{"experts_per_token": 1, "d_expert": 448, "d_shared_expert": 0, "activation": "squared_relu", "moe_layers": [0, 1, 2, 3, 4, 5, 6, 7, 8, 9, 10], "init_std_router": 0.0149, "vocab_size": 50257, "beta1": 0.95, "grad_clip": 2.0, "batch_tokens": [16384, 32768], "seq_len": 1024, "dataset": "wikipedia_en"}
Below are experts of layer 4 (counted from 0) of a mixture-of-experts language model. Rows are named router (the router's row for the expert), up (a neuron's input weights, with its number) and show model dimensions 0-95. Each number is 50 + 10 x the weight over its row's rms, rounded and kept within 0 to 99.
Before each expert's rows: "gets" lists some tokens that make up at least twice as much of what it gets as of all text. This comes from a sample of Wikipedia text that the model never trained on. Tokens count by the router's weight.

# expert 5
gets: " of", " for", " to", " as", " at", " with"
router:44 39 52 48 57 50 34 34 38 61 60 60 58 55 60 51 51 48 48 46 63 55 39 60 54 52 75 51 66 54 50 51 36 30 42 67 64 53 61 56 62 50 59 49 38 63 40 54 59 54 55 40 57 45 23 42 54 48 42 66 53 64 65 39 31 62 52 43 34 68 56 50 44 52 61 40 49 46 54 50 36 39 54 44 54 58 57 69 50 33 48 44 59 49 50 50
up0:37 52 38 56 46 43 42 75 43 49 58 61 46 47 67 71 62 52 63 48 47 61 33 34 57 46 54 46 66 53 43 42 47 41 49 54 56 43 68 54 66 42 43 45 52 63 63 60 53 59 37 52 61 37 50 63 54 62 41 69 58 45 66 36 49 49 56 62 58 44 45 48 55 56 64 44 55 56 50 53 50 52 50 55 48 55 44 61 49 52 61 46 56 46 44 42
up1:39 64 38 38 65 44 67 51 45 53 52 54 54 51 76 39 34 56 56 37 58 58 55 46 58 61 43 60 53 66 49 53 49 51 51 57 44 46 47 58 64 56 80 25 46 56 63 59 49 53 52 43 53 61 46 57 44 48 49 57 57 69 51 55 60 56 57 59 63 43 57 51 51 66 50 54 47 59 51 54 59 39 54 58 30 70 62 68 39 54 66 43 54 58 49 40
up2:53 39 55 56 53 49 45 43 47 50 68 48 56 63 42 51 55 60 57 44 79 40 34 72 39 53 55 52 42 65 39 47 46 38 68 74 68 38 46 38 54 65 49 52 52 66 37 42 48 51 46 54 59 54 48 51 63 55 61 46 57 43 53 51 63 52 50 56 44 41 54 43 48 41 53 38 62 48 45 57 48 53 53 43 59 47 62 30 51 51 50 56 57 61 21 39
up3:53 80 56 59 57 32 42 51 57 42 47 52 51 45 43 43 56 43 41 53 53 41 49 38 42 36 53 43 42 56 49 48 36 49 54 54 29 58 49 37 51 67 56 41 34 62 57 63 58 47 38 57 46 49 53 41 50 52 48 59 54 60 48 55 52 44 72 43 45 59 56 46 66 39 48 50 48 66 45 42 46 33 52 56 52 63 54 55 38 52 46 42 57 61 49 47
up4:51 54 52 49 45 46 37 43 43 47 47 63 60 50 66 52 55 59 53 44 37 54 57 61 61 41 46 40 55 59 68 45 55 64 58 43 52 58 75 55 43 49 72 43 55 41 58 48 35 57 36 39 43 33 61 51 60 63 54 32 46 58 52 46 32 59 49 46 41 65 53 32 34 38 66 56 69 63 70 46 56 43 50 58 51 40 46 59 46 50 48 40 80 59 52 55
up5:56 80 45 58 55 47 51 40 67 53 46 46 46 42 46 46 44 69 41 45 40 53 51 47 29 37 37 40 60 40 33 50 52 28 61 29 60 41 40 36 52 67 52 61 58 73 46 42 67 32 54 45 56 48 54 51 58 47 51 50 45 47 54 42 34 43 55 37 59 64 44 64 36 44 55 58 30 59 57 53 43 55 47 58 43 52 51 49 51 54 41 28 59 54 61 36
up6:43 41 58 54 40 50 48 57 62 72 45 44 68 59 58 69 53 53 50 41 55 46 52 46 45 54 20 49 71 44 66 57 58 43 45 33 48 39 46 49 39 56 49 50 41 43 66 64 40 36 69 50 68 44 48 36 52 39 40 52 51 38 53 62 51 64 59 35 40 42 45 53 46 51 44 37 46 55 57 51 44 39 58 46 55 58 59 39 63 69 32 78 46 65 33 61
up7:50 57 64 39 61 69 36 45 62 54 47 49 66 28 38 56 37 45 41 35 54 48 56 53 31 37 54 58 51 54 51 50 59 58 48 35 45 52 38 59 19 28 60 38 56 62 42 63 60 63 54 56 48 42 49 66 62 51 53 60 66 47 50 48 37 37 48 47 63 54 45 61 50 45 61 62 52 51 51 58 37 41 58 63 57 62 52 39 60 50 54 63 58 63 57 46
up8:46 33 56 57 54 39 59 56 56 48 31 53 54 38 57 31 53 48 68 62 41 57 60 43 50 29 28 61 46 49 46 57 41 51 66 52 52 41 47 50 62 63 52 44 42 44 61 50 67 49 70 54 54 46 42 63 59 53 50 66 54 64 52 37 71 64 44 63 50 50 51 52 51 46 55 67 49 48 59 42 31 48 62 36 41 40 46 41 52 46 63 45 61 27 48 60
up9:82 53 35 47 44 58 45 58 43 67 35 55 32 49 55 37 59 43 33 55 39 56 54 57 38 56 37 60 53 45 47 38 71 83 48 49 30 60 58 39 72 61 49 44 54 30 45 41 45 60 47 54 65 56 56 61 37 34 38 52 56 35 48 63 53 58 52 54 66 58 58 63 27 56 37 49 46 51 31 42 37 47 56 52 54 52 63 39 60 42 43 49 43 53 42 50
up10:50 57 48 43 46 54 46 56 44 50 39 50 57 56 57 38 51 59 51 33 45 39 63 31 41 50 51 52 58 54 38 83 62 57 46 52 72 50 62 55 49 53 58 48 55 47 49 46 52 31 58 56 49 47 33 44 47 57 34 49 45 59 55 84 50 44 51 51 69 58 35 46 35 54 61 50 53 69 46 47 34 48 50 41 57 47 32 46 42 49 53 64 37 54 56 53
up11:52 40 55 49 47 49 48 34 50 58 53 53 38 68 38 42 59 66 57 52 45 42 45 36 32 59 52 32 67 62 48 44 55 44 49 49 36 40 40 70 58 63 49 50 41 54 61 49 53 34 50 46 59 59 65 54 49 40 23 61 58 62 55 44 52 54 67 37 50 43 37 64 42 46 72 51 67 60 59 54 42 58 40 61 50 57 51 56 62 57 62 39 61 58 50 55
up12:60 47 44 55 47 55 68 45 74 56 51 65 36 58 54 54 64 49 45 46 53 33 54 41 57 32 52 43 57 51 57 53 52 41 40 45 45 57 67 54 54 38 41 50 53 45 56 33 46 44 39 55 50 55 56 45 22 57 39 30 46 44 51 62 63 60 45 39 36 52 58 49 44 41 61 34 65 48 58 46 55 36 45 62 58 57 46 56 49 50 42 49 34 39 52 44
up13:30 49 53 60 58 35 40 55 63 35 51 49 40 67 56 48 61 50 35 64 55 39 39 40 44 38 73 60 57 33 63 56 53 58 58 70 39 49 63 55 38 45 62 39 62 44 44 58 63 52 54 42 37 59 45 40 46 59 41 42 50 65 33 39 53 54 41 45 49 49 36 44 39 31 54 46 44 45 82 37 52 51 51 50 55 57 36 61 44 68 60 49 45 49 70 50
up14:43 53 65 42 53 61 48 46 69 52 35 53 56 43 60 48 38 56 45 55 47 42 62 48 61 42 43 46 57 50 62 50 50 67 52 50 49 49 52 43 44 41 53 47 50 57 21 51 57 50 36 62 47 40 25 53 39 54 32 52 60 46 35 47 49 48 51 58 68 50 47 50 46 39 53 61 56 44 56 58 52 46 66 40 53 31 51 61 52 62 54 42 58 47 55 53
up15:50 46 50 56 45 34 64 31 31 44 50 60 45 40 43 56 70 57 49 34 65 53 44 57 58 54 41 60 51 44 44 61 59 51 45 32 51 29 53 43 47 81 53 26 61 46 51 27 42 37 49 42 45 46 44 62 48 44 56 34 53 44 45 70 57 79 47 47 49 56 61 65 51 51 39 61 55 48 54 48 32 53 31 41 41 72 42 48 49 43 33 51 44 62 54 58
up16:58 45 54 33 51 61 46 54 56 42 53 46 57 49 58 44 48 41 54 38 61 50 46 70 44 45 35 42 42 49 53 36 53 26 45 49 60 45 32 34 50 50 41 28 60 51 57 32 27 58 58 35 34 58 75 50 55 47 36 54 55 40 44 50 53 48 56 50 43 64 32 43 42 63 34 47 44 44 47 43 52 33 45 57 74 44 71 56 61 39 38 50 61 56 70 45
up17:53 39 58 51 43 38 46 50 30 59 64 50 53 50 58 48 55 48 43 75 44 49 42 45 64 47 66 31 61 47 58 57 46 51 36 45 55 43 32 56 48 53 43 43 68 53 51 44 71 35 45 39 50 62 40 39 46 42 45 62 41 50 48 61 60 40 42 47 80 41 59 47 49 42 67 71 63 54 53 42 62 44 47 66 60 55 51 59 46 38 72 51 52 44 41 46
up18:57 53 43 66 58 36 64 64 58 50 54 33 56 39 30 54 39 48 47 35 51 53 48 52 58 35 59 58 70 58 59 39 66 37 57 57 45 51 60 54 46 64 51 45 29 46 28 48 44 46 46 55 51 52 43 44 48 60 46 48 57 50 54 54 45 44 62 37 42 48 52 44 57 53 50 45 29 58 56 50 50 53 51 36 47 50 57 57 47 56 34 30 55 76 55 44
up19:46 61 69 57 36 44 47 48 54 49 65 44 34 69 50 50 55 48 46 48 37 48 45 59 47 52 46 74 30 49 59 58 48 55 63 46 68 58 57 64 54 47 75 43 23 56 55 48 51 40 63 37 34 44 55 57 65 40 50 48 41 45 63 65 52 48 36 42 48 36 46 61 55 51 43 53 51 62 41 46 43 62 56 41 38 50 53 43 63 22 46 48 54 77 52 57
up20:55 53 55 66 53 49 56 48 35 55 46 39 52 50 60 72 56 43 48 58 60 54 48 46 53 57 61 46 54 46 50 48 60 56 38 49 34 57 65 32 60 57 51 49 66 67 49 43 32 50 53 57 59 37 61 57 43 25 59 48 44 55 54 45 37 40 54 61 41 49 48 47 54 41 57 41 62 50 60 52 41 62 56 59 64 27 55 59 54 32 35 50 42 52 54 64
up21:56 46 59 40 48 58 53 49 37 51 53 51 46 40 46 39 51 49 54 51 34 61 32 37 53 35 58 65 54 75 54 57 38 32 29 49 41 56 49 60 46 56 41 47 51 34 47 61 37 58 44 70 46 47 76 54 45 40 34 35 50 42 55 29 49 62 55 58 47 53 47 30 51 27 57 40 57 55 57 53 44 36 48 57 54 48 56 55 46 42 69 57 40 49 53 61
up22:49 27 39 45 56 58 52 65 71 41 49 46 39 55 47 39 55 58 51 60 54 45 49 57 53 55 49 47 57 53 25 48 41 63 58 49 55 47 44 46 54 57 54 49 39 51 60 47 49 55 51 34 45 62 44 62 42 51 38 76 64 48 51 63 68 44 54 57 47 70 39 53 59 64 54 46 39 50 51 59 67 36 41 77 40 65 44 51 54 61 47 62 46 43 48 44

# expert 12
gets: " in", ":", "|", "-", "\n", " In"
router:60 48 58 50 50 49 52 24 50 35 49 45 54 61 42 43 54 41 45 60 45 72 47 57 56 62 50 60 48 45 55 47 38 40 39 36 70 39 58 72 54 45 47 44 50 56 29 68 45 57 34 49 82 30 51 31 52 53 48 84 51 66 59 54 38 64 37 46 41 37 48 60 40 60 34 42 43 44 50 59 38 50 70 57 35 69 45 65 42 48 39 56 48 57 61 49
up0:56 48 36 49 47 56 52 22 60 55 54 29 40 68 59 46 48 49 40 40 52 58 38 55 61 52 51 55 52 56 53 31 59 48 27 60 22 55 49 53 58 48 60 54 69 48 41 53 37 47 69 45 52 34 28 47 36 60 41 62 62 61 53 58 65 55 38 51 51 54 59 55 35 45 62 52 48 31 33 66 52 55 55 49 64 35 44 52 40 64 60 62 44 48 62 58
up1:52 46 40 73 51 34 47 52 71 56 51 55 36 59 51 48 50 46 53 60 44 35 66 42 60 61 43 57 52 40 45 55 50 46 48 45 57 46 55 45 45 41 52 55 64 29 59 36 59 48 45 39 45 38 56 58 59 65 55 47 44 46 29 43 30 64 41 52 49 51 29 38 54 51 55 47 43 63 45 45 35 57 57 34 49 56 57 62 34 61 59 35 54 51 52 56
up2:50 52 48 40 62 57 55 70 40 45 38 44 36 43 42 42 28 42 35 41 41 52 47 53 53 56 68 75 66 49 61 62 62 32 46 25 49 47 63 44 53 48 44 52 53 31 48 56 69 55 49 46 43 46 50 37 54 44 64 73 48 60 48 47 50 44 45 55 41 66 54 35 61 41 51 59 47 44 46 61 43 28 48 51 58 42 51 42 49 50 46 52 39 39 45 64
up3:45 49 47 47 36 59 45 52 49 59 61 51 48 39 49 45 57 46 43 56 32 51 60 39 52 61 56 55 53 47 49 57 45 51 54 45 71 51 48 52 34 66 45 28 53 58 59 43 32 55 57 52 61 61 32 61 50 51 41 53 38 65 54 67 57 50 41 53 46 44 45 60 50 64 39 44 64 48 57 49 60 44 61 56 43 36 49 46 43 49 53 54 58 56 45 45
up4:52 72 85 54 61 43 66 66 42 62 60 44 44 52 57 66 45 37 45 37 43 38 47 58 27 39 45 40 48 45 58 43 50 44 46 60 27 53 46 38 41 47 53 33 40 42 48 46 50 67 50 53 40 39 71 40 64 58 57 51 27 45 59 54 47 38 43 52 66 55 53 39 62 50 38 40 59 47 49 35 53 40 45 44 46 38 51 54 27 71 56 49 36 44 46 47
up5:44 55 56 41 30 57 57 40 34 50 62 58 54 53 46 38 48 54 51 56 36 47 48 37 70 58 50 44 40 49 48 52 53 36 61 48 58 55 41 64 56 34 66 36 58 59 56 44 50 44 34 51 58 46 53 60 65 56 49 59 64 47 56 48 35 34 40 33 50 63 60 40 51 58 51 40 36 45 49 68 61 56 46 48 31 57 59 44 39 50 67 63 52 57 56 48
up6:58 40 54 45 49 31 53 39 64 40 45 70 62 54 59 43 55 52 45 57 43 43 22 55 47 37 31 51 55 47 61 54 38 58 50 52 64 47 61 62 41 59 63 62 40 51 41 38 52 56 55 55 50 60 56 54 36 46 52 55 54 30 54 56 52 50 56 47 47 69 24 60 72 64 37 63 51 31 57 55 58 61 54 54 40 46 22 65 50 51 48 56 56 49 45 51
up7:27 49 35 57 36 40 48 35 58 49 54 42 44 54 32 57 56 45 37 52 26 45 40 47 52 39 43 47 50 50 65 56 56 42 63 64 49 49 47 45 37 49 45 37 66 49 38 46 59 45 44 49 60 46 54 63 34 67 51 31 29 45 72 50 59 49 50 57 49 49 45 41 36 50 27 57 43 44 39 53 58 33 50 62 39 52 61 63 62 40 26 56 43 36 53 59
up8:64 33 47 60 61 36 25 43 51 38 59 63 41 46 29 56 64 42 55 44 41 48 55 42 51 39 47 48 46 51 35 41 41 45 70 44 43 32 53 50 56 49 52 38 60 43 45 37 63 53 49 42 62 41 58 61 28 33 47 50 50 50 53 38 35 47 43 43 46 52 47 46 40 69 66 47 34 54 43 55 56 53 45 54 46 40 51 46 47 47 59 45 57 28 62 71
up9:44 55 55 54 62 51 60 45 53 50 51 54 46 45 55 52 46 71 34 35 45 56 42 73 52 71 53 57 37 55 52 55 42 50 52 48 42 56 44 34 60 58 42 52 54 40 40 36 62 58 73 77 63 46 42 44 42 50 58 33 53 62 66 45 46 41 32 48 50 55 40 58 40 50 53 56 42 51 59 58 49 46 49 36 45 64 43 49 64 57 42 41 36 52 49 59
up10:55 37 43 51 56 44 46 61 53 39 55 50 47 38 45 48 54 36 49 56 59 56 34 48 55 65 60 40 63 42 48 61 54 54 43 51 35 63 62 47 49 46 29 42 38 57 59 45 63 50 55 59 45 43 36 42 49 47 71 64 43 59 40 42 49 41 51 42 46 58 60 56 36 40 40 53 50 52 47 47 51 51 53 58 60 38 64 42 50 63 57 58 73 44 45 47
up11:54 42 55 49 48 36 48 39 62 53 45 39 43 62 54 51 44 50 50 43 59 56 49 48 51 56 46 51 52 50 40 20 45 67 48 48 60 50 55 47 56 49 52 35 59 44 57 52 59 46 48 54 62 46 50 50 40 60 68 57 34 57 66 41 53 48 62 59 44 51 59 67 49 34 46 38 48 57 48 55 56 32 49 62 40 24 67 37 45 58 49 37 42 48 34 33
up12:49 59 45 53 53 52 34 47 55 45 79 51 57 55 59 77 76 43 47 54 35 44 60 49 64 45 58 54 55 52 46 54 45 42 55 63 66 63 46 50 39 34 56 56 30 69 57 51 50 44 40 55 34 54 50 53 75 77 45 57 39 59 47 61 57 50 41 37 48 54 42 42 61 37 29 64 47 51 42 62 44 37 47 49 54 54 62 41 68 59 54 40 36 62 32 41
up13:62 42 55 52 48 54 43 49 42 57 49 66 54 56 36 45 42 42 64 44 51 49 41 50 47 48 45 52 56 44 56 44 51 56 52 45 43 56 17 58 39 59 36 37 52 50 51 62 43 70 50 57 52 51 39 50 28 43 58 57 52 63 53 51 41 39 54 36 49 57 72 41 62 57 41 50 60 73 42 45 66 49 44 55 44 44 67 50 44 38 67 25 68 42 47 45
up14:47 36 47 37 52 60 47 42 51 50 29 32 52 57 69 37 50 62 52 60 45 65 76 32 48 58 23 55 42 52 36 61 48 38 48 59 57 56 57 30 72 53 48 70 39 29 62 46 46 38 60 51 46 59 41 59 41 49 46 88 34 54 50 71 46 43 67 44 61 40 43 48 42 54 67 42 46 46 36 51 69 58 55 45 50 48 44 55 51 65 44 37 50 46 46 35
up15:52 32 61 56 41 41 47 50 46 59 58 63 52 35 75 40 58 58 42 66 64 62 47 33 43 41 55 44 36 46 54 61 38 50 58 64 50 50 35 54 56 63 45 77 33 36 46 54 55 45 49 46 41 32 64 59 58 49 56 59 57 63 42 47 47 57 50 40 47 30 46 36 39 45 73 58 44 57 32 53 70 47 76 53 51 58 44 57 74 46 41 50 30 48 37 63
up16:52 54 36 54 61 54 46 61 41 49 64 41 51 56 32 39 58 38 60 51 46 55 54 55 56 54 39 62 47 50 44 58 66 34 36 73 51 57 50 28 38 51 35 36 38 43 39 46 59 42 48 52 51 63 58 41 61 40 58 51 38 55 51 53 57 32 59 52 75 36 44 24 44 68 59 66 39 59 51 42 55 56 47 62 51 38 61 41 51 55 39 63 58 56 54 55
up17:41 32 44 59 55 40 46 52 58 55 53 62 58 65 39 51 26 63 33 49 34 47 64 45 44 53 41 45 40 61 66 57 44 55 45 40 58 68 61 66 44 51 43 67 40 54 47 42 49 49 45 56 51 42 65 44 60 54 60 49 46 49 49 52 51 40 48 41 39 42 63 55 71 57 49 50 49 62 50 63 46 68 52 57 51 50 47 46 48 52 50 50 58 68 51 48
up18:45 64 46 56 53 48 51 51 50 53 38 53 47 46 44 41 56 59 53 64 61 71 36 54 53 45 43 38 34 44 50 43 57 50 43 42 37 43 44 35 35 48 53 48 57 38 48 56 58 73 48 57 41 42 50 41 53 41 44 46 66 47 42 59 37 40 48 50 37 62 49 62 35 36 52 37 50 27 71 62 54 64 48 52 54 45 53 57 46 60 48 44 59 42 45 50
up19:39 37 53 50 38 46 47 62 38 34 53 63 36 49 47 52 65 53 46 41 58 31 49 47 51 47 44 48 64 26 63 64 41 46 51 50 47 46 48 48 56 55 44 50 49 48 51 36 44 31 52 48 47 42 47 64 52 42 40 46 58 61 50 44 48 50 49 28 46 65 46 56 37 42 43 64 43 57 44 37 30 54 50 55 54 56 50 52 57 65 56 59 34 71 41 55
up20:29 46 53 58 47 47 43 54 38 66 54 59 49 47 47 61 58 58 36 64 57 50 37 56 46 43 51 58 61 60 47 37 32 39 56 49 41 40 43 55 44 55 53 40 70 56 66 38 41 62 47 36 44 43 39 42 51 48 42 70 36 43 43 58 52 51 46 56 39 51 40 55 61 42 55 51 53 45 37 38 42 51 50 40 55 34 45 50 39 54 55 42 55 43 45 76
up21:41 39 45 40 60 44 46 42 42 38 66 45 45 54 55 61 45 41 49 61 50 33 65 60 58 61 55 47 39 66 38 72 45 44 80 45 46 72 39 63 47 33 48 63 50 79 39 55 69 52 49 35 60 40 58 38 42 68 58 50 37 64 63 59 35 47 56 58 39 51 61 57 61 63 40 35 51 38 36 59 62 42 54 57 57 46 70 50 57 62 47 62 49 51 41 31
up22:53 51 48 37 57 41 52 41 51 45 30 44 73 44 62 52 48 57 38 66 67 39 47 74 38 58 55 50 55 39 37 74 40 51 50 60 54 50 35 44 52 56 59 59 42 52 57 71 66 36 51 42 44 57 50 57 49 53 39 55 54 54 52 44 40 46 54 34 58 44 39 50 50 52 62 59 53 35 60 77 50 55 48 40 52 33 56 53 63 42 45 55 61 40 48 44

# expert 9
gets: ",", " and", ".", " that", " which", " but"
router:59 64 55 41 58 34 61 37 40 44 64 61 50 47 58 41 64 47 54 40 46 41 54 58 56 51 53 40 69 39 42 50 44 61 59 42 42 38 46 38 43 42 59 43 55 58 40 49 64 46 36 50 62 41 41 41 52 26 38 74 57 63 43 49 27 51 45 43 49 49 71 31 49 61 61 49 53 43 51 35 48 63 60 29 54 41 53 39 63 70 46 43 60 54 38 43
up0:25 61 39 53 62 53 45 50 72 54 57 39 57 38 45 42 64 52 53 53 33 47 46 53 44 52 42 57 53 56 59 67 64 52 65 47 54 46 50 64 59 48 43 52 42 47 46 47 39 44 59 49 47 38 50 48 61 45 49 40 38 54 42 49 37 45 59 43 51 46 58 32 43 45 60 70 48 51 48 62 52 43 64 46 54 44 63 63 49 55 54 32 52 57 64 50
up1:40 54 66 52 65 51 53 55 46 41 64 40 44 38 48 47 39 45 46 65 60 55 46 57 47 67 48 55 61 35 60 41 38 48 45 67 57 42 53 57 57 70 61 60 78 49 52 47 35 55 66 45 49 55 56 47 54 33 49 55 53 41 41 52 45 38 21 46 34 58 54 54 41 66 40 33 52 37 44 33 43 48 54 32 56 58 42 42 53 34 46 71 71 58 54 66
up2:41 66 58 49 68 40 46 51 48 41 63 47 59 50 27 26 59 58 44 49 29 67 32 67 55 56 56 41 60 39 60 51 49 55 51 44 52 66 45 45 51 44 60 52 61 66 46 60 46 56 41 61 50 40 42 35 41 59 71 38 52 55 57 64 59 66 52 32 51 54 60 45 44 48 37 52 35 58 52 47 43 40 56 36 32 53 28 37 51 41 39 50 39 55 36 50
up3:47 49 44 54 36 41 59 63 38 64 45 49 47 33 54 44 43 67 45 34 45 56 53 46 50 49 57 63 46 48 58 45 36 45 50 35 54 47 64 42 44 55 36 28 41 37 28 43 46 66 55 53 45 52 63 58 53 45 58 36 60 62 35 47 59 46 47 58 34 60 55 45 54 55 51 35 59 56 59 55 47 40 45 56 43 39 50 41 55 50 38 48 28 52 47 40
up4:66 66 55 30 54 37 57 53 38 38 62 50 45 36 39 58 59 62 42 40 57 55 52 66 67 32 65 43 49 49 35 44 48 31 36 54 48 57 54 66 57 52 38 50 54 60 64 45 61 58 37 38 34 58 49 56 40 57 58 45 53 51 53 37 48 47 60 48 52 58 39 40 33 50 40 43 42 69 28 42 33 54 31 38 61 40 37 61 53 41 36 25 60 51 43 49
up5:64 46 66 43 63 69 36 60 52 46 44 40 52 66 55 43 62 69 60 43 38 41 44 44 47 34 56 46 56 53 31 48 42 54 60 69 46 46 39 54 41 55 51 28 66 43 43 39 38 69 54 56 51 63 43 72 52 58 63 80 70 44 49 49 43 63 55 33 76 54 49 41 44 62 44 49 39 69 75 54 63 46 45 48 52 30 43 42 73 40 58 44 50 53 48 52
up6:47 42 40 64 63 67 30 39 39 46 32 52 56 39 51 52 49 64 49 63 57 27 49 61 44 52 37 52 49 58 65 77 39 38 79 52 49 42 62 75 55 48 64 40 51 57 50 43 50 50 49 42 60 47 41 44 58 51 36 49 64 32 53 43 40 31 30 48 64 61 57 53 52 69 48 45 52 52 50 55 43 59 53 62 70 29 49 36 54 45 42 31 61 54 43 58
up7:63 58 55 44 61 55 45 59 60 59 63 47 55 51 50 42 40 64 40 42 66 71 47 44 55 55 43 38 36 52 59 60 60 52 51 44 49 46 58 56 68 53 42 48 46 46 55 57 67 48 56 57 63 47 50 41 70 57 44 46 40 47 51 74 62 35 53 56 58 58 45 42 36 46 39 58 54 42 54 46 55 62 37 50 51 48 56 49 65 40 52 40 65 44 55 51
up8:54 45 57 58 52 48 64 61 43 67 43 51 43 48 53 60 27 46 51 41 57 40 47 73 63 56 54 48 32 45 43 47 41 33 52 56 61 46 58 53 51 60 42 59 37 46 44 50 45 43 51 48 43 47 52 63 30 56 60 41 56 50 62 48 62 51 65 55 41 51 45 66 29 60 56 48 51 47 47 64 40 42 64 53 57 59 54 65 47 47 54 48 44 59 58 35
up9:53 47 50 57 65 40 67 20 50 58 59 53 53 48 47 27 59 57 50 32 53 31 54 76 49 44 41 28 47 27 46 52 56 49 62 47 49 72 32 52 52 51 64 48 56 62 55 49 52 63 50 43 47 47 50 40 52 51 42 70 72 35 49 53 44 56 52 57 60 57 64 46 37 55 51 50 59 31 61 52 61 25 29 52 41 47 39 54 40 55 72 58 42 54 51 41
up10:41 55 64 44 48 76 53 46 58 39 51 35 49 58 51 44 54 46 67 30 45 30 36 33 37 42 39 43 28 53 36 46 49 55 55 39 46 57 44 46 60 50 54 43 48 56 65 46 52 49 54 46 60 43 34 38 45 39 44 56 43 63 35 43 62 37 40 48 56 54 38 45 53 53 52 45 62 59 56 54 55 40 57 72 75 54 65 47 46 56 53 45 47 39 57 55
up11:38 39 49 51 59 47 37 49 31 44 49 49 28 64 31 67 53 70 60 49 52 33 49 60 44 36 53 66 60 42 32 54 52 44 53 63 36 52 55 41 42 45 48 61 42 45 32 65 59 47 51 61 54 58 42 33 37 69 43 71 51 49 57 40 59 37 54 58 55 45 51 57 45 73 49 54 57 62 57 46 52 57 50 43 69 40 40 46 41 50 60 51 37 46 53 48
up12:53 59 50 44 43 56 57 39 57 55 45 62 47 46 49 55 51 45 46 52 60 51 55 49 47 53 55 51 44 36 68 48 66 63 48 53 69 56 48 44 43 41 58 47 44 41 66 51 47 54 55 40 41 28 41 66 55 50 48 48 37 18 49 45 42 48 48 57 50 43 28 35 40 49 50 44 54 46 37 50 55 51 48 62 51 44 34 52 55 55 56 55 45 47 27 45
up13:49 54 60 54 41 43 62 16 57 53 59 59 55 43 57 50 58 39 55 54 58 72 53 43 43 65 51 54 68 52 62 54 38 48 50 49 45 60 41 54 69 52 50 62 38 44 40 54 41 57 40 51 50 46 54 47 65 36 42 73 59 43 58 47 37 48 70 37 50 55 57 50 45 56 51 55 49 49 38 47 31 56 47 55 45 44 39 32 57 38 41 42 38 51 44 56
up14:30 60 41 63 43 50 43 53 50 54 50 64 50 37 29 33 52 44 37 42 48 49 44 35 61 56 39 35 68 44 44 45 46 40 57 36 53 31 41 55 39 55 48 44 50 58 31 26 50 40 70 45 42 48 25 35 49 61 45 59 54 31 46 60 53 50 68 57 66 62 57 36 51 34 58 63 42 47 47 44 62 36 40 53 31 50 48 53 55 46 57 41 66 73 45 56
up15:44 48 55 53 55 49 44 55 55 57 60 45 47 51 36 35 41 36 60 46 45 45 42 60 54 55 35 19 51 45 65 55 46 50 61 56 61 48 45 41 49 48 58 61 56 46 53 57 63 45 59 58 54 48 53 63 47 55 60 33 48 43 53 33 69 48 46 31 37 45 37 43 53 42 34 42 69 41 57 50 43 51 38 48 63 42 39 71 51 55 56 63 26 46 58 59
up16:39 55 56 59 35 40 40 35 54 31 45 43 58 44 61 68 35 60 40 42 55 53 59 60 68 51 56 35 50 48 34 49 49 41 42 44 54 65 45 35 47 45 46 54 41 59 43 40 59 65 64 61 45 50 58 62 54 61 44 45 37 50 48 54 82 56 48 60 49 41 55 53 61 40 58 37 45 46 50 42 46 47 52 48 37 67 59 47 50 40 37 59 51 55 44 52
up17:47 48 56 45 56 48 41 54 47 51 42 31 51 42 49 46 30 61 60 40 44 53 48 62 60 51 52 60 56 45 57 68 29 38 59 59 63 45 54 26 34 72 54 50 57 60 45 47 51 47 38 55 59 38 76 41 57 62 54 45 54 46 37 54 43 46 57 53 48 70 46 49 43 44 64 36 54 44 47 46 57 57 54 54 41 27 47 41 49 32 44 49 67 38 61 47
up18:54 48 68 22 42 53 61 47 61 57 50 53 47 53 61 80 46 44 43 54 66 43 36 64 57 63 35 53 46 52 50 45 43 56 51 66 53 35 46 36 41 51 66 35 56 49 63 41 44 34 47 63 48 48 54 67 44 51 58 67 38 51 45 65 34 47 36 52 26 59 65 39 53 57 44 50 47 53 49 64 24 47 55 54 47 55 50 25 46 67 48 36 61 54 53 41
up19:45 60 61 52 64 50 68 48 49 56 49 45 55 41 42 54 49 63 51 54 44 39 49 80 41 69 65 48 52 60 69 56 47 43 36 39 48 54 50 50 11 41 43 62 52 34 60 62 49 42 43 66 54 39 35 33 57 41 52 61 47 55 61 32 60 58 54 53 51 49 62 46 53 48 59 47 38 48 58 46 42 71 56 40 50 48 66 68 45 62 47 40 46 41 53 54
up20:63 55 69 46 52 41 57 40 60 66 62 48 51 41 63 59 42 58 51 58 55 37 42 41 71 38 34 68 34 56 67 48 50 56 55 67 44 51 37 65 39 62 53 40 53 34 66 42 36 39 51 49 63 71 51 61 42 47 51 45 36 42 40 56 36 45 70 58 48 52 60 41 65 47 51 59 32 50 43 41 50 55 49 56 46 50 55 45 36 58 53 43 57 55 47 43
up21:60 48 61 48 71 44 40 45 46 46 61 46 56 48 47 65 65 42 56 34 41 40 49 30 43 28 47 50 41 43 41 63 50 56 56 47 49 23 51 66 77 46 33 46 39 60 48 52 58 39 53 48 44 57 60 57 43 48 34 48 41 58 54 57 40 36 48 42 42 62 55 35 71 64 43 46 70 34 29 61 53 47 34 79 48 44 53 61 54 42 40 48 57 43 63 58
up22:52 42 62 71 61 42 49 49 50 75 48 55 48 42 47 30 69 62 52 66 49 55 52 63 44 63 52 77 66 59 54 58 61 46 49 62 65 55 29 59 39 40 50 57 47 33 41 56 43 54 38 43 63 51 50 38 51 55 52 51 58 54 31 49 68 42 54 34 60 54 50 47 57 30 44 34 44 41 56 46 60 56 54 60 57 47 40 45 47 47 73 42 74 77 50 42